Weights of a small mixture-of-experts language model, trained from scratch on English Wikipedia.
Size: 14 layers, width 384, vocabulary 32768, 94.5M parameters.
Experts: 32 experts in each of 14 layers, 112 clamped SwiGLU neurons an expert, a shared expert of 192 neurons.
Training: a variant of Muon for the experts, 11884 steps.
Below are experts of layer 8 (counted from 0) of a mixture-of-experts language model. Rows are named router (the router's row for the expert) and show model dimensions 192-239. Each number is 128 + 32 x the weight over its row's rms, rounded and kept within 0 to 255. Numbers have three digits each.
After each expert's rows: a language model's description of what the expert responds to. This comes from a sample of Wikipedia text that the model never trained on.

# expert 18
router:179104079134144161107075128143192091142142152113157141097101071131136087094119166101113094153119103130151157110157116117135106139119092102062101
Designation codes, acronyms

# expert 16
router:095175141130090093118139117168130144082131123099136171120137130147117110077119070138123111182131096131095121184166186080149113117218091115187138
Personal name pieces

# expert 24
router:114122093151141090165083169119170112174086101136117168124111153163120167094095132114148130110147111125109088125138112150129094090065124128082139
Taxonomic word pieces

# expert 8
router:150151122178180147108172116124112107134085105151096142116146150179113107092100125088148076157137174161198168187160118169058054134088156118121138
Topic nouns after the

# expert 31
router:184178152071172108115129132089127088157171090086150100107099095129079127127185104158131118168141140163175140144156115114131154109103157114114150
Word-initial prefixes, stems

# expert 28
router:133136149136082117162077126152145098122168095157101142111135142161105113128150132071115120114174108093091072189151147100143143142187117164157144
Foreign name syllables

# expert 22
router:181123072155146093088091174130131114165052189089103141112167206178139127178165121028148128106089085096122117117123107157195178198106101087128122
Infobox field names

# expert 2
router:111130107117099140129194157073163113091111121091171153073164112085144089126068139164155175047127117141142129140110112128142055129105084143119162
Numbers and counts

# expert 12
router:195094096081120103147126108101184110187158172138076130143117109105147140153191127109124126141089081117072190134147147128146145099122090118113113
Capitalized word starts

# expert 25
router:117089071136105130125136116169111129140157140135119158109122142133139116128144163088115088089110116107091144134073143111241143137115127114112103
Place and name starts

# expert 10
router:130158152089169112089049102123101149114094165174098175104131078156196197124125136082113125125086150174032110126118138151124132125118128164094096
Numbers in sports tables

# expert 11
router:110142114145106117167165175098084092133081082072178128122108119123144105175204162111121094189051105127175126081127153135115083148114104111125144
Place and institution names

# expert 1
router:115163137111073093121107154159154151093093152110137157151161099117155117104069129159142148142165154129104154154169121129146181137117083165112100
Table cell separators

# expert 20
router:110117084116137050134082145097149117146146076177104116118137104116116129119133124130116101185093142107139162112116116140099102110129206065149139
Past verbs and places

# expert 17
router:163089096154155117119137160080153120118135125117072127089118077132080166172167128143067115162034120164193139086136077163115114129128133131160099
Abstract institutional nouns

# expert 3
router:111151140118156120077093116093125119142119144121170104135112123166136214137146115085162136094144115100148160124127141154134080149170169087068157
Table row ends, hyphens

# expert 5
router:043151137180120091185090095124135153049101129125135132103134103178118074079145112115120098143112127130148080165116106144135106133158144066206130
Foreign word endings

# expert 4
router:161136143090150094123168131075068160142194075128150167130062151130141163105160093175165104158099156196103101145090066136090114156124097155146082
Sentence ends, list dashes

# expert 23
router:086113165152164130113216141151144106138131084129142105084144168083117091109174130169123160080108128142128209078130058174121183092101113117086112
Articles and adjectives